Below are experts of layer 8 (counted from 0) of a mixture-of-experts language model. Rows are named down (a neuron's output weights, with its number) and show model dimensions 0-127. Each number is 200 + 30 x the weight over its row's rms, rounded and kept within 0 to 999.
Before each expert's rows: "comes before" lists some tokens at least twice as common just after its tokens as in all text. This comes from a sample of Wikipedia text that the model never trained on. Tokens count by the router's weight.

# expert 57
comes before: "0", "9", " |", "8", "5", "4"
down0,206,175,189,220,202,181,242,191,272,197,180,216,244,219,199,159,201,248,232,221,204,189,235,207,200,233,161,207,226,252,174,167,202,162,236,207,111,187,219,234,228,221,198,199,240,202,175,215,211,195,196,232,255,141,162,217,206,181,190,217,191,161,162,195,183,226,217,241,174,181,223,223,207,215,181,248,178,193,225,186,214,192,160,197,260,183,167,247,164,191,244,209,149,176,277,214,157,215,200,159,172,233,263,228,239,198,182,150,216,208,144,215,212,153,158,164,203,213,195,175,212,151,223,224,188,191,210,211
down1,152,185,194,205,202,211,161,202,135,238,229,250,219,203,185,201,204,182,199,217,199,182,218,151,219,198,231,197,134,150,253,190,175,128,215,156,225,255,199,192,194,205,234,203,241,178,137,225,219,161,159,188,203,166,213,223,194,153,179,215,242,235,262,165,138,175,194,191,199,184,255,198,204,225,243,224,222,214,162,238,196,203,250,204,270,207,244,204,191,203,176,151,229,174,196,192,219,161,200,221,196,211,204,170,232,201,214,200,238,138,204,240,242,228,186,234,175,214,204,213,228,182,165,222,210,183,198,155
down2,166,184,228,146,217,153,177,218,207,187,178,276,166,223,185,241,218,147,198,158,158,137,175,273,197,191,205,183,179,220,197,200,180,221,188,252,206,179,181,151,200,196,137,205,184,176,201,227,182,163,173,193,225,209,202,204,234,189,185,186,195,259,236,181,246,216,186,227,250,193,197,196,225,242,223,213,236,210,255,171,186,212,140,242,168,173,230,210,189,189,169,249,192,182,172,213,194,195,163,193,212,211,247,199,197,190,241,221,166,204,247,204,177,233,244,261,191,251,222,221,202,263,175,224,251,192,203,220
down3,215,208,179,216,188,163,233,197,247,154,145,186,232,245,187,203,231,220,210,251,202,201,182,214,230,172,245,200,232,199,205,223,213,233,233,172,146,227,204,199,252,188,167,169,154,167,199,230,240,183,222,212,188,139,233,220,227,215,216,226,168,171,195,173,225,166,216,178,212,176,209,190,181,226,180,246,191,280,167,184,197,200,217,170,254,197,195,188,240,205,197,291,156,178,215,191,238,219,225,216,223,152,192,222,200,135,195,219,215,196,225,186,204,112,153,239,185,243,181,214,145,235,216,205,187,190,182,206
down4,181,211,193,155,222,156,184,239,220,112,188,225,237,189,200,203,191,225,192,154,152,227,269,208,208,198,240,170,203,218,222,204,219,137,198,214,236,205,218,196,166,169,189,170,197,208,241,197,178,214,188,206,264,189,230,206,180,185,188,237,201,242,186,177,183,219,154,241,149,185,186,215,214,230,251,178,200,183,147,172,176,173,224,213,203,158,167,192,219,258,180,218,218,150,198,184,211,187,198,253,188,239,228,181,178,149,178,195,234,198,265,211,180,216,189,162,209,227,185,210,217,256,201,280,206,202,255,149
down5,210,189,182,197,209,184,187,177,180,166,163,186,189,189,180,200,220,202,177,192,184,163,205,206,229,243,220,196,292,226,154,215,213,201,178,169,242,178,222,219,191,221,192,208,211,203,169,183,200,212,214,295,219,211,198,253,209,156,221,230,199,181,252,253,196,189,154,200,197,194,156,167,203,262,204,235,189,193,252,185,130,140,211,201,209,181,167,205,154,179,141,245,203,222,194,186,195,176,239,203,187,238,158,219,213,150,160,247,192,218,235,160,206,217,213,220,255,222,232,224,239,250,166,235,143,185,187,198
down6,213,201,116,155,200,239,205,189,171,209,210,191,214,181,244,149,275,200,225,200,107,197,188,234,192,219,197,187,225,177,199,164,173,138,209,229,227,220,213,202,196,227,199,203,242,202,174,219,198,168,152,206,201,282,206,212,156,245,233,202,192,192,243,257,209,196,213,182,168,199,195,178,159,198,199,197,163,200,262,207,186,197,207,246,240,233,224,237,183,185,178,229,209,172,194,217,213,189,203,165,193,200,178,169,221,196,207,232,178,221,166,179,195,213,264,159,228,257,213,190,198,182,253,237,207,148,206,266
down7,220,224,179,162,192,203,133,244,181,198,195,214,215,152,157,224,241,219,220,198,267,231,222,234,201,232,199,211,189,188,204,178,257,214,184,259,178,195,181,227,191,142,204,191,193,235,211,194,243,195,196,189,224,212,250,223,206,186,190,195,185,160,182,214,149,190,181,170,194,157,253,174,209,220,162,248,231,161,221,181,183,214,241,241,113,169,161,251,182,166,198,191,166,229,278,143,254,189,194,181,198,199,166,212,165,189,236,198,217,197,186,175,186,139,160,227,187,233,162,208,177,197,215,190,223,200,185,236
down8,184,213,233,209,206,230,212,218,223,207,203,212,167,240,174,192,221,200,194,202,262,228,162,192,176,187,231,197,182,197,238,192,254,258,133,158,145,158,231,222,218,210,216,204,234,180,299,212,227,229,222,194,197,166,196,187,232,203,214,236,247,199,186,254,198,196,223,163,210,180,199,200,243,211,182,165,165,206,197,215,235,260,181,183,175,239,210,152,224,158,223,182,230,249,248,208,153,206,212,201,172,195,170,199,246,206,230,220,197,161,219,142,244,180,198,266,198,179,214,190,163,191,261,192,207,251,196,167
down9,199,186,186,201,193,180,259,200,231,158,171,244,172,215,218,228,204,216,153,223,181,186,120,211,200,230,169,190,162,205,190,197,248,217,216,195,136,252,198,195,235,149,163,228,221,237,186,226,227,170,167,222,217,182,193,204,184,200,181,189,247,178,165,205,234,200,197,153,174,129,127,256,244,228,233,197,190,250,164,208,221,153,193,164,261,178,204,149,198,210,216,215,160,177,183,200,137,218,187,214,195,143,217,166,199,252,238,191,199,232,220,235,204,181,181,196,178,230,196,192,226,181,162,196,208,239,223,185
down10,211,243,123,221,161,201,201,196,230,202,164,209,188,223,242,219,201,188,210,168,258,226,259,247,245,223,243,235,219,174,164,197,203,224,220,227,194,245,197,206,212,180,198,151,238,193,246,205,171,268,227,210,217,197,231,205,216,179,163,199,201,200,164,207,238,166,186,255,183,202,262,186,163,225,175,194,205,217,243,160,193,200,218,222,120,256,167,213,172,235,200,228,192,181,216,192,177,161,175,188,196,233,177,141,171,198,201,176,209,178,213,160,238,161,221,253,182,252,201,241,164,204,211,192,250,161,188,215
down11,225,194,133,193,206,179,218,205,178,192,220,178,148,180,225,258,195,195,225,225,199,220,238,222,180,175,165,208,178,225,237,243,168,183,227,226,220,222,168,229,183,206,171,220,224,193,227,239,238,169,170,233,144,233,179,220,177,165,223,192,187,173,205,224,195,148,218,173,204,153,184,249,165,225,171,179,211,244,217,206,231,194,231,152,121,176,178,173,149,179,198,231,207,225,222,224,124,267,194,196,200,180,172,195,213,231,177,164,228,217,132,191,196,207,181,251,149,223,152,181,210,195,241,180,203,213,142,205
down12,246,183,197,214,163,180,227,196,136,211,185,223,187,209,161,202,179,190,234,193,206,237,226,189,147,198,198,195,164,193,236,202,200,213,203,202,207,140,197,205,199,219,168,141,210,199,219,182,187,227,252,248,145,179,184,187,225,151,181,146,192,200,221,243,250,180,215,196,222,192,226,188,191,193,125,208,184,157,222,199,226,225,195,172,172,185,162,159,206,227,170,229,237,248,251,174,188,259,122,201,134,207,184,206,234,177,212,199,205,161,198,192,222,143,120,256,187,193,201,185,192,239,241,233,221,215,215,179
down13,141,221,216,210,165,175,187,181,184,199,263,189,199,208,170,185,248,185,230,264,239,291,167,203,198,205,228,187,172,178,149,171,213,192,197,229,195,208,209,224,196,220,215,238,237,197,235,148,215,160,221,228,204,187,162,173,206,241,205,216,221,184,197,171,202,156,261,151,196,154,209,186,220,213,189,263,138,191,188,204,184,191,227,241,178,163,237,182,201,175,248,200,199,249,189,189,232,226,136,225,229,209,201,226,252,180,234,221,184,190,138,156,189,240,186,234,200,153,193,196,193,208,187,216,195,210,269,190
down14,138,258,228,203,203,170,249,198,174,213,168,188,232,249,248,185,266,222,162,196,168,206,231,192,217,190,165,187,224,194,136,163,223,206,175,151,210,197,210,152,211,249,190,206,196,173,225,187,196,205,193,205,194,217,241,190,201,211,202,282,231,147,178,245,236,163,181,227,181,222,209,172,201,224,191,183,173,225,176,179,208,186,224,199,214,150,217,277,256,148,238,155,128,164,224,196,233,218,215,170,208,211,247,191,183,174,230,207,223,195,179,160,189,204,221,229,216,205,137,233,209,208,167,186,231,215,201,182
down15,223,232,198,207,154,223,197,150,184,203,195,202,199,243,189,222,143,192,184,170,182,190,191,199,199,222,167,208,179,202,225,192,215,226,226,192,243,214,125,151,185,225,179,179,185,214,165,202,274,224,203,181,143,231,181,193,170,201,184,218,211,175,222,253,224,172,201,204,236,206,167,166,244,191,234,214,187,236,126,225,208,257,181,224,183,187,269,214,154,198,250,194,219,186,186,191,141,229,189,235,208,182,206,181,153,155,198,195,217,194,193,106,182,209,191,152,204,224,214,203,165,203,268,231,167,196,143,177
down16,192,126,172,143,214,206,182,172,200,240,170,187,197,152,251,166,198,248,150,202,195,176,189,192,184,216,227,187,198,207,161,235,201,175,199,184,178,200,242,229,239,212,220,181,190,206,172,169,204,211,145,246,227,226,225,167,147,196,220,193,175,174,152,223,210,192,211,203,260,214,167,145,250,196,229,222,183,200,105,185,161,210,218,214,267,195,199,173,203,223,192,210,205,168,162,154,173,177,183,222,187,244,256,203,189,200,154,176,190,209,227,223,257,169,272,193,172,196,169,218,198,193,173,198,175,233,161,178
down17,165,235,204,172,246,221,222,172,188,247,217,235,170,197,205,196,194,215,225,246,209,205,167,229,149,212,184,204,155,232,206,186,157,205,283,232,206,234,164,194,190,217,188,195,178,153,241,199,217,222,255,230,193,190,211,184,171,189,188,184,217,232,195,214,210,170,207,252,167,169,178,217,176,195,166,237,220,211,214,217,140,172,256,164,140,168,164,182,163,173,191,202,183,296,193,243,170,249,175,179,218,142,218,236,234,194,236,165,237,164,163,164,184,240,185,221,231,207,203,236,192,171,190,188,191,158,196,228
down18,197,239,191,212,211,284,185,183,197,170,206,193,173,233,212,198,192,283,211,199,197,155,209,197,164,172,238,207,197,195,190,197,227,220,186,219,230,200,240,199,148,203,245,191,225,169,193,231,194,234,161,219,132,154,219,203,161,173,157,254,197,169,187,201,167,222,152,179,151,204,219,166,216,187,220,179,205,249,223,237,208,227,134,178,174,248,227,181,181,200,185,217,213,242,233,168,195,225,193,179,163,207,245,229,203,175,284,169,211,232,200,186,172,215,211,228,268,118,202,199,155,201,190,218,197,209,190,190
down19,210,223,243,216,202,205,153,168,152,231,226,184,202,187,180,246,190,193,185,219,186,223,199,176,187,193,222,193,241,254,192,173,226,182,151,179,164,211,189,138,214,201,179,217,178,183,189,180,221,182,194,280,242,213,255,189,167,121,173,198,202,142,176,234,165,233,146,184,224,242,161,232,195,229,202,194,158,188,157,202,194,204,144,227,208,225,251,164,171,211,201,189,195,140,247,253,186,203,172,206,206,215,212,196,174,243,206,188,188,194,228,221,197,255,212,218,264,211,141,156,250,185,180,217,219,195,183,232
down20,195,158,208,196,150,277,242,205,189,203,208,173,219,227,214,229,172,181,296,187,143,170,183,193,284,184,189,194,214,217,176,158,179,180,208,210,170,231,135,229,232,214,231,133,221,218,209,212,143,187,212,183,211,161,182,199,202,248,236,229,224,204,237,183,227,233,176,226,174,189,259,235,178,199,236,166,153,190,236,171,189,188,173,228,221,194,171,220,185,215,225,175,163,187,185,217,243,148,238,164,200,213,189,198,182,203,177,233,190,252,207,205,157,167,227,149,192,155,222,203,201,200,215,208,183,216,233,221
down21,219,149,167,190,143,198,222,128,166,208,189,230,198,206,180,210,186,224,207,176,172,147,215,182,185,235,216,224,193,213,164,204,216,185,230,184,167,180,243,159,223,221,203,194,208,248,263,180,186,256,226,184,209,192,232,205,199,174,245,190,207,196,189,156,203,197,183,213,163,202,122,187,217,205,231,175,235,152,266,226,229,230,193,195,196,167,249,168,186,272,177,193,163,218,168,175,245,188,151,185,221,188,148,254,246,160,217,165,195,206,269,191,196,188,216,192,213,255,206,199,230,247,167,212,171,182,209,229
down22,196,249,239,167,204,215,215,172,204,240,197,181,197,256,218,197,209,202,169,157,247,215,227,218,202,217,227,186,173,219,197,207,185,206,189,240,178,165,233,267,211,225,168,216,191,170,173,188,181,193,256,214,200,214,188,191,162,161,188,216,185,232,243,226,204,153,233,177,192,155,205,209,183,167,186,232,246,223,250,245,176,171,196,200,157,152,209,170,170,198,167,233,132,235,258,194,165,224,109,194,229,198,187,249,250,181,172,230,216,221,198,214,194,174,171,242,221,167,208,243,233,196,164,223,173,133,165,199
down23,191,246,249,203,183,133,202,152,198,245,199,217,210,249,192,192,175,271,222,126,184,219,202,196,202,200,207,245,231,215,195,212,250,161,180,204,272,229,236,224,162,221,210,151,192,194,208,210,219,222,193,232,225,161,199,221,208,202,178,214,173,143,176,189,209,194,169,194,171,162,214,231,198,186,206,191,219,183,206,179,249,239,148,203,217,213,163,198,150,217,244,146,198,183,203,129,192,182,236,188,204,180,165,268,162,146,211,213,241,190,224,175,244,180,149,214,208,171,179,142,196,217,223,220,183,178,210,229
down24,220,209,177,197,243,195,206,201,210,217,187,232,142,229,221,243,230,221,233,227,214,236,240,202,204,192,160,232,219,239,162,207,230,182,207,194,178,252,267,195,195,200,210,194,201,208,198,170,215,183,184,186,214,215,226,186,215,221,129,159,167,249,185,189,246,297,178,189,194,176,236,225,197,199,138,222,240,158,169,214,203,227,228,232,273,188,218,193,175,236,226,154,195,192,212,228,222,189,257,174,188,202,228,219,207,197,194,176,120,214,246,218,238,210,210,169,128,148,211,229,226,220,182,188,204,167,211,174
down25,195,205,224,167,247,227,137,202,129,183,200,226,161,161,211,193,222,172,209,180,206,216,230,180,239,226,228,241,221,167,206,188,210,200,200,204,203,216,162,223,232,150,199,206,167,180,171,244,168,202,209,193,207,274,177,191,185,232,199,185,180,165,154,200,162,234,198,149,226,190,186,233,226,210,208,98,226,177,181,184,239,182,136,192,216,231,204,169,200,223,189,198,184,147,253,185,181,186,231,197,214,188,221,101,130,204,200,196,236,244,205,222,181,192,217,167,199,207,204,227,211,207,237,183,186,164,148,189
down26,184,193,195,179,183,175,179,154,217,140,187,204,190,161,192,124,184,185,182,225,214,155,145,168,258,236,206,183,200,191,157,235,209,167,220,210,202,210,220,262,181,159,178,217,189,196,219,191,221,231,194,201,197,167,139,204,218,203,218,218,208,213,145,219,157,248,177,213,224,188,234,96,215,193,218,159,190,139,233,147,183,222,221,230,240,183,187,252,183,216,167,220,209,244,225,176,189,195,232,215,215,202,186,210,168,183,230,251,241,164,192,213,173,191,196,168,162,214,239,173,190,140,250,214,180,197,180,167
down27,201,184,170,180,183,248,194,184,191,234,203,216,202,188,201,234,207,191,239,185,185,168,232,218,210,207,181,192,165,240,227,168,194,171,221,226,229,173,187,215,212,241,228,190,282,232,226,196,209,204,172,205,162,196,169,161,111,187,215,181,145,229,207,224,191,181,176,199,159,197,213,216,250,224,187,173,183,193,165,167,215,192,165,188,233,176,218,197,206,208,210,224,209,186,203,216,184,178,139,259,200,182,305,240,165,185,187,167,209,184,277,238,189,191,224,179,230,173,197,203,184,198,161,252,281,261,240,207
down28,210,186,193,195,223,190,221,167,168,218,211,189,200,207,185,198,224,192,209,234,163,207,231,232,173,201,232,212,191,186,199,217,222,230,227,205,199,221,194,188,243,234,195,214,188,192,251,216,198,134,192,243,188,243,150,241,164,258,208,184,164,201,216,201,202,250,176,170,255,204,224,166,192,172,240,170,163,197,214,167,182,184,124,224,294,195,229,202,182,213,239,143,235,173,218,223,224,151,238,291,232,195,173,208,164,202,174,187,171,231,188,204,179,181,274,183,183,236,188,211,211,193,200,191,191,163,153,134
down29,174,206,190,192,254,163,190,187,217,188,200,248,175,232,228,227,183,210,193,167,206,181,220,242,196,201,217,147,232,198,215,202,183,185,185,193,202,235,190,197,191,143,159,200,151,166,182,194,166,180,178,236,205,266,209,225,168,243,208,205,180,183,159,189,179,226,180,169,236,230,234,174,247,218,252,184,265,182,167,221,228,150,164,243,249,226,195,126,208,199,225,182,191,173,166,213,172,226,264,196,189,214,264,181,182,234,216,132,123,205,213,150,187,208,242,210,185,198,221,212,219,187,190,130,191,217,188,193
down30,253,197,145,185,261,171,184,189,174,199,140,155,232,135,179,216,202,185,184,195,210,169,192,206,184,234,130,224,186,256,140,204,172,215,218,192,205,172,233,201,210,190,232,190,238,149,171,130,207,216,173,174,248,195,159,203,229,205,149,233,205,191,188,161,197,189,213,204,184,182,188,211,199,143,195,244,147,214,125,182,263,194,219,170,145,190,206,163,179,193,213,172,228,257,210,193,192,174,168,208,237,180,213,167,186,209,228,196,213,170,163,190,212,177,197,196,201,230,228,217,192,205,170,205,203,256,191,261
down31,221,190,218,187,228,208,230,182,231,216,174,193,238,199,265,192,178,178,216,168,208,143,224,198,174,186,182,166,187,227,244,172,219,199,218,134,213,227,230,193,229,218,188,200,207,267,217,174,145,233,218,233,190,242,189,194,172,185,257,183,231,165,198,226,193,166,163,238,162,174,171,194,210,171,201,152,215,174,174,207,207,163,176,198,274,193,230,198,174,222,248,215,246,162,221,201,176,170,244,204,230,167,194,188,140,196,149,158,208,233,180,230,194,186,184,237,249,239,231,186,197,145,179,164,161,278,189,191